{"moe_layers": [1, 2, 3, 4, 5, 6, 7, 8, 9, 10, 11], "router_noise": 0.05, "norm": "rmsnorm", "optimizer": "soap_variant", "seq_len": 512}
Below are experts of layer 4 (counted from 0) of a mixture-of-experts language model. Rows are named router (the router's row for the expert), gate (a neuron's input weights, with its number), up (a neuron's input weights, with its number) and show model dimensions 0-255. Each number is 128 + 24 x the weight over its row's rms, rounded and kept within 0 to 255. Numbers have three digits each.
Before each expert's rows: a language model's description of what the expert responds to. This comes from a sample of Wikipedia text that the model never trained on.

# expert 15
It responds to: Articles and determiners like a, an, this, one, some, often in appositives, plus third digits of years like 19(4)5.
router:152149102129112114182129103127125123135094154132156112134148133152127133115105136155143170146130123109098127136133129118084131160127099100114082121097121172133144120124141159139171092155104177113095179143069109141117097120080142059107088145108117167124141148148134115180110090124134126149130120101103127172164097080138127134120105145133135108137140145110147123090169130144140123119121135128145135146139148105113123121141149110124115112127064135118102113117150123125148142174164093112153120136182128119142156131150096153135131148097121050153127132147156169111134137115098148139138173163117132129159149140101156120115141129123193088163149146143143135101110153161150079145100129119118094093132114072145118138126154127126138119159140096165130146101114127109104137097084119
gate1:129129141128127114128118113072148118172084146082133126130124144136159092127128119094117113131161134117122125124155154130132114105134135123132078176095058121088124171194136125123128148130126129129130140137128093072150182095182144129127086118121061109140153194133168130185140136121147169174132118151135114148117129138145107115125143065128117133129127160113123153145114154162156141127132119125124109122176108140133057128180144099096131114129127129127128145157143129127094136122127103153126113127122142139099109136122127129096141139131131102184145157152137158120114144130125085103144161140160151082138094141110088098108130124133128127137129109131150112175159090122075182151132148125124127152137133129131089128131129133129123125141127079186132148149111137132128126156169124
up1:180124121128123169125122134128102165140114162079117115134169096131125127131119129157128141126092138136144121141116167129164147171135096115119222094172135135137074122118130108147125130108134127143170103098148129179052126120089162110130124132142132186125101112132158145124128127141111134128086121123099142094118096115142130129131101140129121126123135102112145134164104123104123142117158130124142136128105210138128159135094126139203130138116162111138130129125133142137169116118128123150144130120091134086128167150145136135147106127124100122105118113090125053127209129127132136169129106129125129132128154126111136121119128131117129189132129121135123099111066116126115126135120116146122057101158107116117136165128127127112123095094129191111111123127134132114131171113110146

# expert 11
It responds to: Final pieces of personal, place and species names, often Romance or Slavic vowel endings, such as Galileo, Tolentino, Glaucina, -ville.
router:145139093106097098134145140173082072098101139114086097123094116149147108127126102133143123143134157131139160149144154117141133089127135100099174184150112150101113129147119138105117100113099104105133173089115131105130172126167106122141143099134093086147073119112114112128123115141155159058106175154143113130096123118118113117171125124124095164135118167166155189170101174133152121146136126149101099115135147149078115145115120123099161119139171148162158124152129127121138132137149111117115138102128135115118109110097136121136109078079095125141109112122097115105097126138160115130153118118145142125159098099117097131143098151107142082155128083136143121120131123108131132115121121127132096126147111137112136097119076172138078120125109155136149090104085111139166157158133156
gate1:131129114130193082106133117116122142113092149135133127144114090116134128130095093118148124130135081128080125130128104143124138118131088113139140112144127093134122124123124127138155116178115191099121142136114159079172164131128162132157094116130122141168082133155137158159115127127113142124121115155102118071140138135100144099151128128171181121149106137112163107061126171141160106078122152122129143144149111112094128146098194061130123119130128154125087148106145152121129131127102159137169127124124104138102120106131130109106144108130147133129125132129138129135054093140140140143130153134122137167179128098096140079117126196166133131169154114091133128128127134125131138113144144093132101144125119095129126129154132141112156132131131124130130124115128110176222130105159133
up1:172106167136159087133117116049133146118109128127163130129128077117162126112115104087131106102166091132118080134140087134164169129135043097132112144195164088106105110125159115161117100188090134136102180138111146114110128122105147128154094119133118132155118127149154137150127127140127148134119129173131129080136146127124135117133111184151130127150114140101158131127103157110136107079095127123113133161137107126102126128122128097134132088133115136130059114131125129146137127142106177136134094123124109128099099106124100119116128119158154116143111147099119124159107115193129146123124130127084128187114125128125108144127133177174133139131137144091128130128127136125140128126139148122137092142141115111083109118136152127139142174121153134127121122126124093150208114094129149

# expert 24
It responds to: Capitalized name-start syllables like Le, Pa, Sa, La, De, word-internal pieces like de, su, sta, and commas in numbers and dates.
router:141086099129143164159096145115112147112161137117111150128122085141134096155160094161179197111180161141115154122177139108123076156174092129187163165115118141117117143096127145103135105130140110109138094120099148173109154151092133123148136172086169097130139092115126135144103108097131092104118108085094115107151122152110149102159098167131119125166115084164114145139108115110122101131102154128103153087098099159108096140097125141100126119113126121103161124142122132150147116139115123143131131121090134132141113164147123131118137107155126127123157120146169108147133158111134094088142102108089126143166178101120125094143114147137080139177131121150159095092148130133137169111097120098154099154144100118139089109125131108119097132134122090116112118144163130140128129137134131
gate0:127152123129110123113142136104126120133115158181126132127130106116130129127124123142133128112136220140148122129170158134132099122111145100121158147134110121124120148122177111130038171127125131149127131113118153165122128119043126129132163156125105165141126192144132052139113103120098125160128175127129207200113171137131130121147130126104136117113115145210102128132190127129116141108125098162126125123102126122132143116112124088079156108103118134130135115162138147127128131162134135112138142127128140126175134166129126130094086140148086126102149119124121130095128130150141099135131130113128117122111127026110137128111120113130129149135125125165158130128119197121130091130126128113137122126131125183146129153121142126123122125140140133102140130151137142136129117129123115
up0:131122129149118122136123111129119129159127165122112123138129116081129126128127124128126122127153168165140112120144197133129099131118173126116135138131124091120127138094168042128064163128113145167180127130086127152123107113060116123095165148131116140130080162134136074103102115105087128145123172127122157197127172129139129130168130115118140116101109228209099135137143142127127130106125122152129113098131115128087155114117122111090127128096124112125145115141123168127128128137138138130178118129120138126172114127114127117137066103140094139093126121110125129091138161169128129150117145123080127127132116106128152127120119125126106129132136091147179138147126153125123093136128142112131130135155135130153084154123138129122105130158138134107127147139128150172062112138128098

# expert 10
It responds to: Middle pieces of split common words, usually after a short first piece, such as sur-ve-illance, hor-se, dis-tri-buted.
router:106141141135134095199140174109113087152132158093145136163126111113120128126135105134145130097131114138117141191078109135137152108118127100128091135148114146148121119148112140118143102142149101190132129096094137150143167151138138161165145112095091126143135130117114134132124104169106130080124131151159122138172137115142114155172132121167094142112120127128130119182133114121118159170117143101137135105166146104108105127140151103148119153149137091105134201152070146116126105170098111159126112100149143124165113151154159104114121146138106109104141169115142131155160152139126115096124129182127155097098208106146114135144087112084112123107108116136140130090128089146115138149137120122119115072104122131109140143102151121081109131115172110134148149122162126110179122151129135
gate1:128090128173105130173121096127118081112105058098136133125130129140128129173099121106128221075131106134125116169132110125086133096127129116138126161136096124129126150121106131107123169126119156126117101134134047120108090149114120181119063123130116123060123124119125180054149125145135127131127128135116129121133130128122124123174067150130120139142134152134132144117120113049102128117177133151100137146117142132135129126133211132137126169141120109131219096130125159114114121140127145118123116104149127132134092128126140126161130178133125130117137131128132172128130114128121115138124110146120111127124129118126137132128074115143138128133116155088135122117133185133128134111162139133116133101064125128140129130123103148128129112113132126122096132134123155114135125128077140
up1:131065107125109128183132138112140147128169105109129120107152129147132155145100135048110142060127113105129127149167134088100186126132096137135126155144143102128128148124137128117134162136110185120143126142147116136087137150128102155102059102127123132112067092100134127114139107158134128150145135190102113134146126164120151128156112114128128138122127127134163123065049134042156128127176162158112128163134126121133125152127128112132121124122135110146165137090114141117139102158168170117108121115130129140104094126110139125138141126130129122110160123133168137126128125126125120133129079120189117126123127100153179129115088076126145131126119137096155127117134159129138132130119121151125120075115088128127128168124151150157128072126119130127140096129127155103149123151105124

# expert 14
It responds to: Word-final derivational suffixes and possessive 's on nouns, such as -ation, -ity, -ment, -ship, League's.
router:104112083108113137125192113182091107135160111147144122111117124125091141153121121119122101115111169177138103128167133188136116111109129125128148175143104129146113097147113156122117112095084112125144112127123137113148139147130156129101117131166118094113154110107131100104128134145099107126108146100116158163152146096161133082129157154123105120142131140121174101145073165120167121158117139135163116108071118160111134115115152111144082114132090113103095114126128095102146128126147139140131135097172155140076119109150107146135107120095127161119132130154091114109127106114119158114157133135148150114104146057136130114170136151125117119115188145132092149164117140127157118167168126139169067146128113147100162147136132121155069137105154140122145096117119132122145096128077093
gate0:101129129107136094134101127125121090094121122128117158126187115146137119134081120110127124135149131168125182126143137104106083146084064149149159109126160128124129110143123173091129138116086145175129125131139117151150146106146093143103064103129136153082135125108151102143145135096165128130113140123116157141133119119165110143071165139148096133132126182156169144120122101141124133132128118171126132128147124126127129103128167105129116119132125128131108075103091156149126178065121045130103124134120127111103212144119125122172124142133090125087078143151112129091137130151138101124125121144118160129140168101130125155133117123127137100156104099130128075122095130125099115147079212112136125130141134122114123128163122119126104130147128125167131136130129123141116127127131142
up0:116088120106135139139115157128131116136111164135103118136116083149143129119064105069112121129120129172175179118187129097050092167104127130100122145108123135138087127138129143089115138154098144146143119129110131093139156116144100124094111123138148128125135115130179111091145113089140134151114103110122141150127132119149139149134126155162112151111120136100172131123080125129134101133127153141158095122100113127129147143131129127113106134113047104140125135117128131129175160156123126100118164137128159136095127162104101162165120094140107140128081151184117121149128135126126068108113131130118161124129139014195119132160134131138130118119082131103103114135129116107109129131137138100143114118131123146156100131120099113111127125157140142158123131162158140107078124149114128

# expert 26
It responds to: Hyphens in compounds, ISBNs and date ranges, plus inner syllables of longer words, such as Rot-Weiß, UTF-16, ty-ph-us.
router:166126141132173148144108128085149115081152153125128093123158119128132101173135114125162111114097132144130089131130147147105138134163120117116139153137135140105141171149110137109125109163179135136193139138130110131139122091127153135109140139138162134112135161119118096164124146138131137133160135110074126110117136139156116125143090116139123130166109120119176149141112117146143165100124149117128120152122118115129130126141142163131185146141160109119165114113152113139099144158124077113161172087092124117169160124104115153141085130093138101107098137180100119132162118107178147173107134166118102152157143116150138126139146091116132128155112146136153108149154096106099119087147136173126119130177106113154157197120157138141065126124164096109105177147152104113101168169108092
gate1:122134129131143150143099094099178159064153128140129105113126136140130076141163133155141127149125117178145109113122154146137171130069183160140128158135089164040126127133128159120121149062129123141096165126117113127128120155120114133095119070093127117150135137163106146127116132049152121134103119120129064133139087087123116155130139151144125110127133122129120146128129118143142130125108176117131120126125163138184130129124101118159120163175128116143132153142107131127124134132149113139136134108080118114123119072173083133143139157131093097122136119126123128136127148128088132133140133137154139102144133131140122127107161132225168113128104130149118121145108126149148101102106144137112128114115130119136125078129143130123116098081155123172126128094133086141104123090117137
up1:130131131125132130143124130120125131093133134138136145096118115200126108147148131102127157100152112153131137115135143128140122144121153128158086121164125124083137091137133106130122128049093100129101131124162119128120129126160139159127123116127128124150122138153121140128073152117125099154127110125133121202130141111108132094164118170110116091130127129130117144134172156147157120099128150144087120124164131100141128097129095167128147167127109097143138186118107134130126157083156090086057128127076127134090133115141121111165122183134111103140120142077128139157124155146127121127128136113148133115160180127129129131130119140130151096177133134136114112133166102184179085084116180129097121121043157106140125121115109150128091140158165102154130126107133122127096135088100132

# expert 9
It responds to: Spaces and opening parentheses inside tables just before a number, such as 45.2 (7.3) or | 588, plus line breaks.
router:113127121141130129123172172132104115131131099164143112121079152137133123174092091140062097132121163103154089093111157088185100136159098148138176138115147167098085110164134134124117139152145089133090158141121132151166165138111116130129146113139143121120178111122096113150126136101137144136081074119132151130132118140136146127131111138140114134166122138118118141150085146147133117121084118070162114126124134109146110123135096082107133128150167158126164125134131126093133138126105146100118160129142144126101175113151145112163110093148178097153142134125132162088155111101110114127084121154098124149145115120162155141135170118113137126107129155084152115094146144100126129066114117167176185098124141134140124118142115125123161130103144157136123097177139094134118151094136139
gate1:102130128115158124138127153097128151106095147160124118121124138128103131115134129085128104095131123166073136128132127122110129133128145129129135131137122143132101128119120097126132109129170127130133134126097106142114129126121144119124127130149125170137127152125130125131154148124130181127127091128122130095116090127120136141125150105128129143127105133115133124116118128106176119081042167134100144144156138110127141141159100059128090145127124157095091144198135135101111129129136130116079144129140119139130132130074115126121078129117127095103124111108071089180116121161138121082188115130122097171126137136090142098130193128114103083084116111128124115093123163123160218087074132063105145130131097169119131155119132069151136113135088150125126115129115128093139097140122149
up1:137128169116126119124120193122102126105092151158128146127122159127128128109137131092109119121132116126058105120093131125106130126132128176056128110118146126128101140129092084117135112113143137128130137157121115143119131120122147126140147108142141201150149132144153100126104128127107160106130114128127134151126080125113096143122123099112141126114051135119142120051034120070209120113092126128111131149148143110122137122176098077128137160095105148115123141129130132129090114122151127122132141130190118180119153130065115114128104118123111096108092112108100106159117115151154128114154122146130094133129132130099127122152169128109047112118129137124111121110142160129152166141114122108126154127099125127103136129096136117116120131129099129142108117125114121122165114139174149

# expert 1
It responds to: Word-final suffix pieces, mostly plural s, plus -ers, -es, -ens, -ates, as in guests, Horses, efforts, children.
router:137101098125144146141137112174128117125074102126141145099155098162122092160162113155155133150148171166142144126140101159074075098115131140157124138111129117129150081135156124150138140147118124152084120128139184193129063123131135135111118144108108112151140141154151118139138134143097102165135125157139153150158166147107125133095136125095116133089155170093128097164089092120147156161109163123140183094159098123134134121129137165141119125154140099146095124102153119101104142070139104105135142137123153092129115128170115101072139119134147116123124144090119124123122162090138144131143126147130169140133163105116145100137131139120136161128140138149108112133147116113110170091192147188127107130112124115092178144116159131124129114101119151122168172116138140125129152136118093
gate0:107102120142145098122139107124117124165137129139140128104149133135139185198134127140132092147149112134103157143127121113091138122135109132099128169140054154179129109149116130103132133109185154123140156122128124131155136140166119133145129123130153050080107103163122127108144079125133159114126104104129139062108136125128138128106113132113109133128111119148099082130114131127108125127131186127148190129174132165115043116139124143130107090130148127143132125129098147089160161167126137155159131140114101117110125108153115153137129124119121163178121123125132139157149112134123078148116124137119166132150132132165126136131123076105137120109121113132137137113178122125112118130137112093097129118141127051118154133129118126148114134121115128133095153132115117019105114120136124
up0:091132125131084111126132122136134043115161120134118154126127135083126126109062114150103175127131139122123124127111125146141095129127157127140130139094216127128117166133130101116132128119130131133171135131141128166121141128106129157111126176129099132152121135141095117128120126159148103132129120178166123138160144114129119157128103117145147132121125128128114138129079134131067170129132127128139136135072126114153121120170139155153149145096127162155114175146151134122130078131127128132121116134113133097152134161125129087128118120139164085045118118111108115097128133135128158135199133129139123131129127147120117136128111176130117145148095129139124051140087147128135117126130139128117125135088137140132114131124121162123170044102127106073106127174145161155199134125121137

# expert 19
It responds to: Digits starting numbers in years, scores, stats tables and coordinates, plus degree and prime marks and table codes like S, GD.
router:073176130114093135194142118083142154118135134111139139091130115139136149137122113116149160123144132126150118119105149111142129129142117073132136156109169127122147093119112096152165115133173127180149109096115168118126133138131092115105142144130155160073138147112077157120173130126110159147148131110142115145130130108144138129158114105145136135113160117081127124116129129101132120125139116153116168166175092121112090124125154151124144165152100130104153117103124100146171148105177151101156081163147118087130131162148106154107091132150125125134130122093140112118066153135104112172123162172106135131096123126176142096169130136113107157110124199110166128073150153119130109159084113131095128123087119139156101109140134140160121101136133130093135128150143162132107110152153124
gate2:114115133133140142125162143093139092065128129158137129128128156133135110128107128100148130158144128118133157122129120099094136119152115114094119144112129128139123165183152123153177138132083162132117131128129127085120119133133185165128170129177124126151129133132115107153102123178151093121195151169087134171125118120106114126115156121161159122088160142128120171126104121157143144128156128117115097145127121130135117126135145125146116124121163046187061128130128159131154127119122135128123154153111124125163146119124116128123111117122124093124099125149132206163115114122116139169128121125128117125069124124200098129129134101125151125093129109128152167126126067148104138154091107124129144137118110122130126101128120094115110118132066134146179199151100114117152120110142127
up2:102128138093128109099176183061132140131087095146120128143132129081150139147112111128128129125152119121125128131150130097076111151149129125074155204100070154181081136179105099099112129129129153120114144127090165128135126118147185128150154139147127138129122158132128075175126135124128129143120115150143154128130130125118133128121125101133117118118148128129128136164130120141155124119135130142126159135067146143117132125192127128127142126125177126157120135131048153150102118137139125127097181146074160132161135088147123160147117127130139128108129124117124152150126131080127133164144120125125145086128143136168069131092127144121181115133127147116149175142104082098113113128111098123124133137128115144126125095116125111134144126107089078157155160138140133140138064137133129

# expert 21
It responds to: Middle and final digits of multi-digit numbers and years like 380, 1385, 2006, plus conjunctions when, where, because.
router:142134146129113168140089120170083125141131107138106115138106138103144164115101133136105136140136108153142156129119128103146152164137140099138171154104123121121147131107123149101135118134129115121082106107135100110142126122123121088177127121157118115134116161088155105173129120135104191140121097123132119154106139128177148141145136107154119115117120128138099134088154106141173120113092104098097142164151125181115139165095160139119140105142147160113143111082110116132131165145141123116174085099112126136133132129148146141133122147122095147131119154125132125087123120151137195121128094140141117133047147160203109113145149141127119107134136105131177141138183120154106149198111142113142149105075145156082149149158160135135117139184144134156114149126094112116123149107093179
gate1:096129121124100165126128139059163125135102118130145081136068117157131087122049144146136124119110138120138178114151054128130148095145143131137116119131134128085120185112127158200125054125076112134129110123150135185164145144115100126129128101126164191149136127129134127108097142177113101130129122091144102148164127113130160163174136112128136146150126129119117121103091127113117121121119116128127137118127163114128130125126130124128113146133129129081124083131126131128128106114108129127136130124138131130132158154155084151153117085129121129126110088134144132078132127129137118129093104117120126128124123144134129165095122101135127117122097122113081124102134127119110129059127132134140147072145124135138137148129147143134125128191118124129111157138139147123039090093086129
up1:120127129115137140106155141108167108099126122132126107158123099112131107057097170210146123123126214097157164155124070147150119120150150161132120110119140102074109131083119144152122048123128104060198131116127141181182129158106091141154145119158153136118136125137148131088155141163106114111180119129127134142142084130117126143159148123097129142119127120120129129111119135128122120123127083141141146084121145112143125116131127116140119112180118132087128138137076147141126128107086129129146146147130161146122127123147141161144116081127156125125125079185174128067132127114129131140128100139112128143129114130132096165130105144137112126098082095137102123136129127090094130083135132134127128082136120119108128133119146166128144144142123123114125127142142134126129119130109126

# expert 22
It responds to: Articles, possessives and quantifiers, mostly the, right after a preposition, such as for the first, his, their, both, several.
router:132140142066088153102100126133115122096100120103098178094104092112145135111132106126138131161127137092085115098153153124117150155132099112134096160099125094138104139151118118185130169134129182096088120141159156131137118134128059082169111136111124144117139142139141147135116104096131104141123123118124123086149131133138140098109188142101112148133120141134127101113124156157143130131150152173149146139146088113102107125121121136186126104122106170116089132119145085142123176130135157149166155143151096124108099122116125129170132095104119124140107145144181148140101111146114122140148109153119142177151155144142145147152127119123172122116101142109126110120123095097073127110122169118152111148160130156213106139134133148146134173140137145132142151173143120129120173092149146
gate1:137120149131080130113160103099168125127149152134078145091109167128127135130156066087165109151123096109128095149145101128111132141171107091134108127124115130126114126129117108129132109100125122123145157127117129114112145129133106142160139153121128187156126119135119132123153127116071123109130132099121131127110119126122139058136137126127147101127133127152134108130120155173097121119128102129176135136139094171124128119127066126122133139121137165149128089130093146134158117129116149116204147096131129093115135120126130131149128130163128139099088097134170106115112115116147101131064128134169117152129134089159126136138114134115095136126142115113090097050107142154117135075183136125096199128111109148103129172130138104126167125128157127074125129152210139118117116141109169
up1:102070128122119097107112114125132165122138140122109134125138134139147140147143132131103047144154089162094123145163084132131126125135109127128186148122128131138125127161121130128158131104128180135132107129121068099112164129150098128100153171115095186121124184126116135154126076124113127126126131103143134117124159174119154110174126123121129125123195116138131129133091159151128130145125078136100139127127080126103148144072133113130093145098151127133115127095110121117141126102122163110123124138120140128114111124098134087126120095100129132129130113129126119159118138136132126116136131131129125131117179120122125132119105124135023181129124137101149134129127124141148169128149057159141114152127086108105143191169131130208140137133116128135125128136181135112102130097160107

# expert 7
It responds to: Line breaks and pipes that begin Markdown table rows, plus column-header words like Title, Year, Notes, Ref, Date.
router:116138124084151149123115121136133131116148127119139118127131161140159089111148127135102140120159126112179156116173115112139096133127158152066142108134143131155114092135090094106123129131092141112124148077167141105191130122136124166103103149117118136139139105149103137123120105127172129122094129125135136129074098078160093145098164122108058097162116094145146108143102110086162104148134112161131075107120114098135113172141156116156088129130150121101114137136132137152106146154112127109134118137128156093133175113111132188113152113136132145121133124147133113114112151075127152160112108155083107107139130110153140180141091128076131157153117145171126116133078138112083155133140133141114177129106128122127113102137141120140152117086124120100106118127095102123091117156197138
gate1:126177120126155128137127124159130120132129106133132137132129077120139087098190096146130126124115123162115162161108154140112109159091130129119124132134129111125127147135164135157103126128127128133139128128128170130190149143131200166123103122200107122127143147107152128128132134125137184081118158119076128108159116144159109065074147086121187128155136118131107189127171133123094107123111116074132132128146130126129160151138114128125151114149133138129124146131125133128145145106139143126094120114136125125127191104132139132149191128055125128097206104132126123139128161118128118192138126098138099162161087181128136128112154131165113154117129140111075133145133128131135135133181120154129143136131124140139106141131131117128145122132127131126118102128142102121109121178129177
up1:123093115095142134167133116127147125122132132120133147126122109191128141143108142136106132132174124131131095105139095117099124126129128132128098134128122157137151096145044162128174111091128137122137124141129064128128110113098080123126145135129129145151123125150122171108122128119125113126136071125127160126146157140088092145143092138104070130111137142145138075144034115144163167151131138131100129109129162133121125113127180136109110152129152156126111081107129128134087130142134125105117141132083113125130110174082182050121105136172086127177084132125128146134139125130127112057142132132126141134099129104099078150128122147117113140132154130120128119120126118140109131097127119134195131105151123131117168141127129185114118117167163102144127129156137148107123151119127129

# expert 17
It responds to: Digits inside years and dates, mostly in tables and date ranges, plus closing quotation marks, such as 2021, 1974, 2022–23.
router:158173093108094099170172155140134147100162142177136122110171100144154103130173125112109121155120103130170125159136111154095146144157130127136145152132091138123141132122133155099116111136127170100134091057146105103152141117100125141120138174159172115150098146095130120100116098086103130141136106151150117152134181123145121136137131107153136117130115085136159101164143076109128182103094117134131111113144126121188120114104149155128102113111130120123123106102188116110122144116135121095133145172130109156152092135140136103095099106138123114141136102101143130101115080167127134123114125151105134170185124117099156114106138140160112144126105084134122129121140171140109133171117128124125140099123118119085098140119161110175139123119147175148153058132112085136140130128116135
gate2:119106146130148168145130147116120127122110096199135114126088138127116131138112144125147122169161205102140138125130105087123133112136121113109122120126123112137132112090126177095067132138137124135123147131139149125169105113123141134128107151165137065130104148104124127132160079161129128134125140120136116145135116132120131136139057112130105118112117154134126128117159134128111132127129126123136139130129089128196165101126097107137116131128117132202080123075123043168140144120128129123091123158102132130083080115158145113138109128133106129129171100153121154129152104146127129158125128119142123142127092124125141101121130161099168138141178160127129184114131154190160120129165143141131128088128126117127151113179108135203125147158128077173100121125125127134104130145134127
up2:115118100146131093084113121144153122109180126101127141086139128138131130106132101112128129127134096138128126152110127183130148142118141145125082123135116139093171142195139129152195149128127127110161120131130097128090173131165128124142137119106111191120162118111126121141106187126155146123133111162116125136150107061150144071105134153117132171132129100125128169104126121137124094136150139137100123127126120123126110204148129133104157131150118123128172131148128180094136081142126127131148149121149142144151166132106129149105119129102129127137133056110128105124136122120132173133126128133093116130120128128119132184132120136152132114103077156152123112143108110103076152137116122121126129168119136126205100171068135129123156087072089132126125120130151123100170131125128095

# expert 18
It responds to: Content nouns and place names after the, of, a, such as film, city, species, Kingdom, Australia, animation.
router:130142124130161144073111140111095163177149133123122184141164142136112142145126138148115102105133123118114106082099087143128154086093109183138155121165147124122149157135088143167106171138141133140130164103105111124155145148110112108126122118111139137135124100148128146152110176133068122130115145157111120114105111127100133135164148123146114117146125160132135116086116092074111135111156132125154104139079174148119163130149140125108158110074107179117114115137102100138083131148160169082136093135179127115143162099122097109130171162155124114147140116115123148102087131099146135108142091114137128089132096124146114162142100117133125094133119101153099134149140159123155111123129176109123154189109133142097131107126143147146143108141101124146141130088129105132141089094188167
gate1:110133134087115139173120128046097147124126123144166116144088143149149139114096137114145125129127173137127132119129129132127128164172142120127112153181115128097150177103153127147128120109131141104193147105086130123133130136119108125138118135126108161091089128112138113060129155139122093129120105174079131106109052133118193136118115116208116163150121128120141133119146145161142131129130116119117141121076114125126132144124131125170127147135097098128080102140072121130107129119084139104112126141146126129157050125127171153128136112111129151129145145150136167133129158141160170130129127078132125114088125123115127105128139136137108112125131128182122076166144123110140127135128145108169097086126129128120140140133107139127127201085134140127125104099140144088131136127126128
up1:138127138131128165124099131130119126130143065170125154129126164129140119174128144103132173116142138115141130157134126143121109183138125130130152121202056123164084173086123116024140063124134140101135133138099108128119106129090082128132121132200121131106113119115133155128117140143119170111119120128071114096115117172147125125136128137153149116111130125154168139119127137179130097126123148124091096150137126157123140145128128109117170144106102129152073134125125078136130119116129134110142145109130120146130081119126160129124148113132153130114149143130197142124087169147116166140138121100125135112115133115117103079117132132127118128091133083104127142131093120072120141180118154144126115119123123107159142153187113104120147154105123120147171128110127128123130107135124130

# expert 29
It responds to: Standalone space tokens, often before numbers or a following noun, such as the spaces in average of 55 and November 2022.
router:126077126133126138144147142098101108123102135137120056150099109126136123110128130124115154116159099087159155128135141117079140133136125126090103118094098153145106123121145163094137115093154119136087121165131116166130136145124123128167088073103103133117100111129109109140157139119129145146125100127149144113146103115138119147119120126110133124105142153136139121175131167130131104144098147171163093152125179117137135153111149110132106102157138118139127139054158122098141131126121140117124105136126189143068089119117119112082108128134178135156134130155102134141092114138096136120105164135120124139167137132133186124159111120123168128111162169113159129102169166172111145057168106149141100141120147096112094142107162120103110172141121124135077126097085132175125126140131159
gate0:128124125142133138106128127125141105133121123159131123134127133141132129139131127131116077147060114128119115086144065117125124191132181136130136115177172060124149186122127128142111154125134132132140142145110119102132096120129144195124128126125153120097130125123065129125122126126129157143130111155124190152129155155114128157128112136181116131128103154129087098117117190131119151126095184140122131128128149128128137141152127139086136126115124113138144121127146120126129167134140144137129135123088124122103131134132128122157119150128126095116092209157122163150094138144132146130127120125127062123115118044128129101076151125153119111166119167136127092113085127059137158117124106095122153137145152120128128128127189087115136091160121103127136133127059148128130130123130134
up0:133119134129142130135082074134111154111157131125133155144128100124123127089128131131132152136152120129157114149102146120132125063127119101128116120073081203111131093108152128134194128115113124129119135128124118147160116133098120106131147132097131135169124112128177100087145130115114101123125128138128087123117118092132134133123124114098070117159138102124126150112108078122130115171150095094046147083092102136152102131087157117140176116131101121122136124125113108110102107127097116113128076148196134138132143137132134142090132081127120140110130129113121099113142088120126124153138127140159140127088149191142128156130118128122131146112133130105167145128133151184128105161124120189093161110140100127094118130144102139164119122131118200102121113112197117112111129125132122

# expert 20
It responds to: The word by introducing authors or criteria, other function words like de, which, not, and mid-word pieces like comp-ut-ed.
router:099125117108135148124169131110114134130100085127139124085157147129101150100111152132169174139117081128073156130110138132125109174163123071145137143139117125109131162101111111163096101137159106157120115111125124182120136129134142110150145147095180164123141147156087127095150144164127171149124120112103165104169132149125063160141093082116124113112124156136158154167138123114187089125111151141136124092128105134131141101095131089156148107147158126122188112119113106157144116136110082165116129122102140128101141116143165113142112103119121159110125091149081138129154102133094110102106099096121137149178112120119132156118171109107109143117118147141171134144122127106129133106151160113129099127144091095128113169147171099128144111121113111121161139120092080168140117134114134
gate0:129109118107117145114146144132139128137109092126128095128151111120124137154124148124134166148124113137127086108150131072107120134098128130147126138121124128088113115129119141159127131148136144133126143096192182112136132121128140126195139149118124119123127113127091130115131137139172170128111108129128105122128127094129121126132151151139118146139134115126119139141130118127143113116113152133168122147184139144153113146186153128126149128179134132134130161082100142185130170125128129099121130127118109136128098183101141078120168102146120090106149142128121131127105188135128083173199126141151163132152156124159127127158132145123114135131144131104123017145124101097060126128132117131137152136101048129124151159112131082178134127194110115125126125127128099138127137170128175
up0:114128103116155073126168184132170122184071127117126071127096092131106125144104187128133136149143127136129122074157136082103129123099125130138111097087124113096156121140132142128128124133122185120126133097133188115126132124147169127157137128123126128132161095149126128136153094133139159134086036120126111070130111132129123124114152133128127151160155140097126132115128105122156094048113129139164121129122118133158127123127143118118128124130131156127119170121122128178119129077122122117136133082144135184111129177122137130129150079139145115131132156115168134127073142124143108127143116136146117136160178142138120086122128192148119160123126157134096114134128144098100103125127180124134127118127090085119122137134163129128131153127119128118123132125158108128134122133124196

# expert 16
It responds to: Prepositions following a noun or verb, especially of and in, also on, at, against, into: analysis of, Professor of.
router:118160099140142185100106114159128092088136111157150153131147150097123120152173143151121100137132126163128106114117119127118126117139116103143130106122121140153143123122175118095140158152127129127120148158146110096146180138144109149124139132124099112124144112139127149105130164148109106152078111091122131113149129166126171150094053146139083099121107128134148150125088159089128140119119132153173147104143144129133154123107155108133136108140140182118095139175094113096104117102148139135090127146117137095139157125099121172194065100149135155177178094087116147141140155147097114064123164104123111108096134138154124138133096118139142142151150129131128093159136140138096126121141148167140131073126108104112128119127133133127141158128120115129125097068132111155176142132103074
gate0:129126100160093141131159169108129128182161187130144133109123116131110110154113117127147111066133160096113131083123121163130086130164096155129123124117103147095135101130114144191065111127129145135109098116121129117104122134116128121173104121116165114118106151135128100123128117128119116134157143123172105124117110139112127142136107147123097131123113118130137127135116122196129118123127147092135132101110146145119098130129144109106148111129126130190124211108156099124153140110168128134094112139168111209133148135106111119133134124140139078135166141156125130127140173106132129127113125102133131135151118144138147114117136127156140132129117110128125152158130179132145137099112127106125132100126121126150130198085108154156162139134126120149184200106138050122086115169140166
up0:129124179129142128117095122143121112125109124144128131142128172117133138120122152114130128076132137165133131126149142125091195219097131133120113149154142126168105167155142098135142131132139099122119107143137134135127116162129160156144173136136085128128128119107115126133152135139133143115126065132104139140091126082127133097139126150107136194134132128119097135147151125094076124141156081198129107123139126130115128108121103143123128127076130094120133099213160149144125122133122128141129111123109164128130097122133185176114118128108123094140124122130178096084105128135151135133125139085131114075178175124119095133115123139111121093129128164129128093116123118066117127136119163120124176113128110127134161130130136101042131125115137116115092105159108155135148138124128125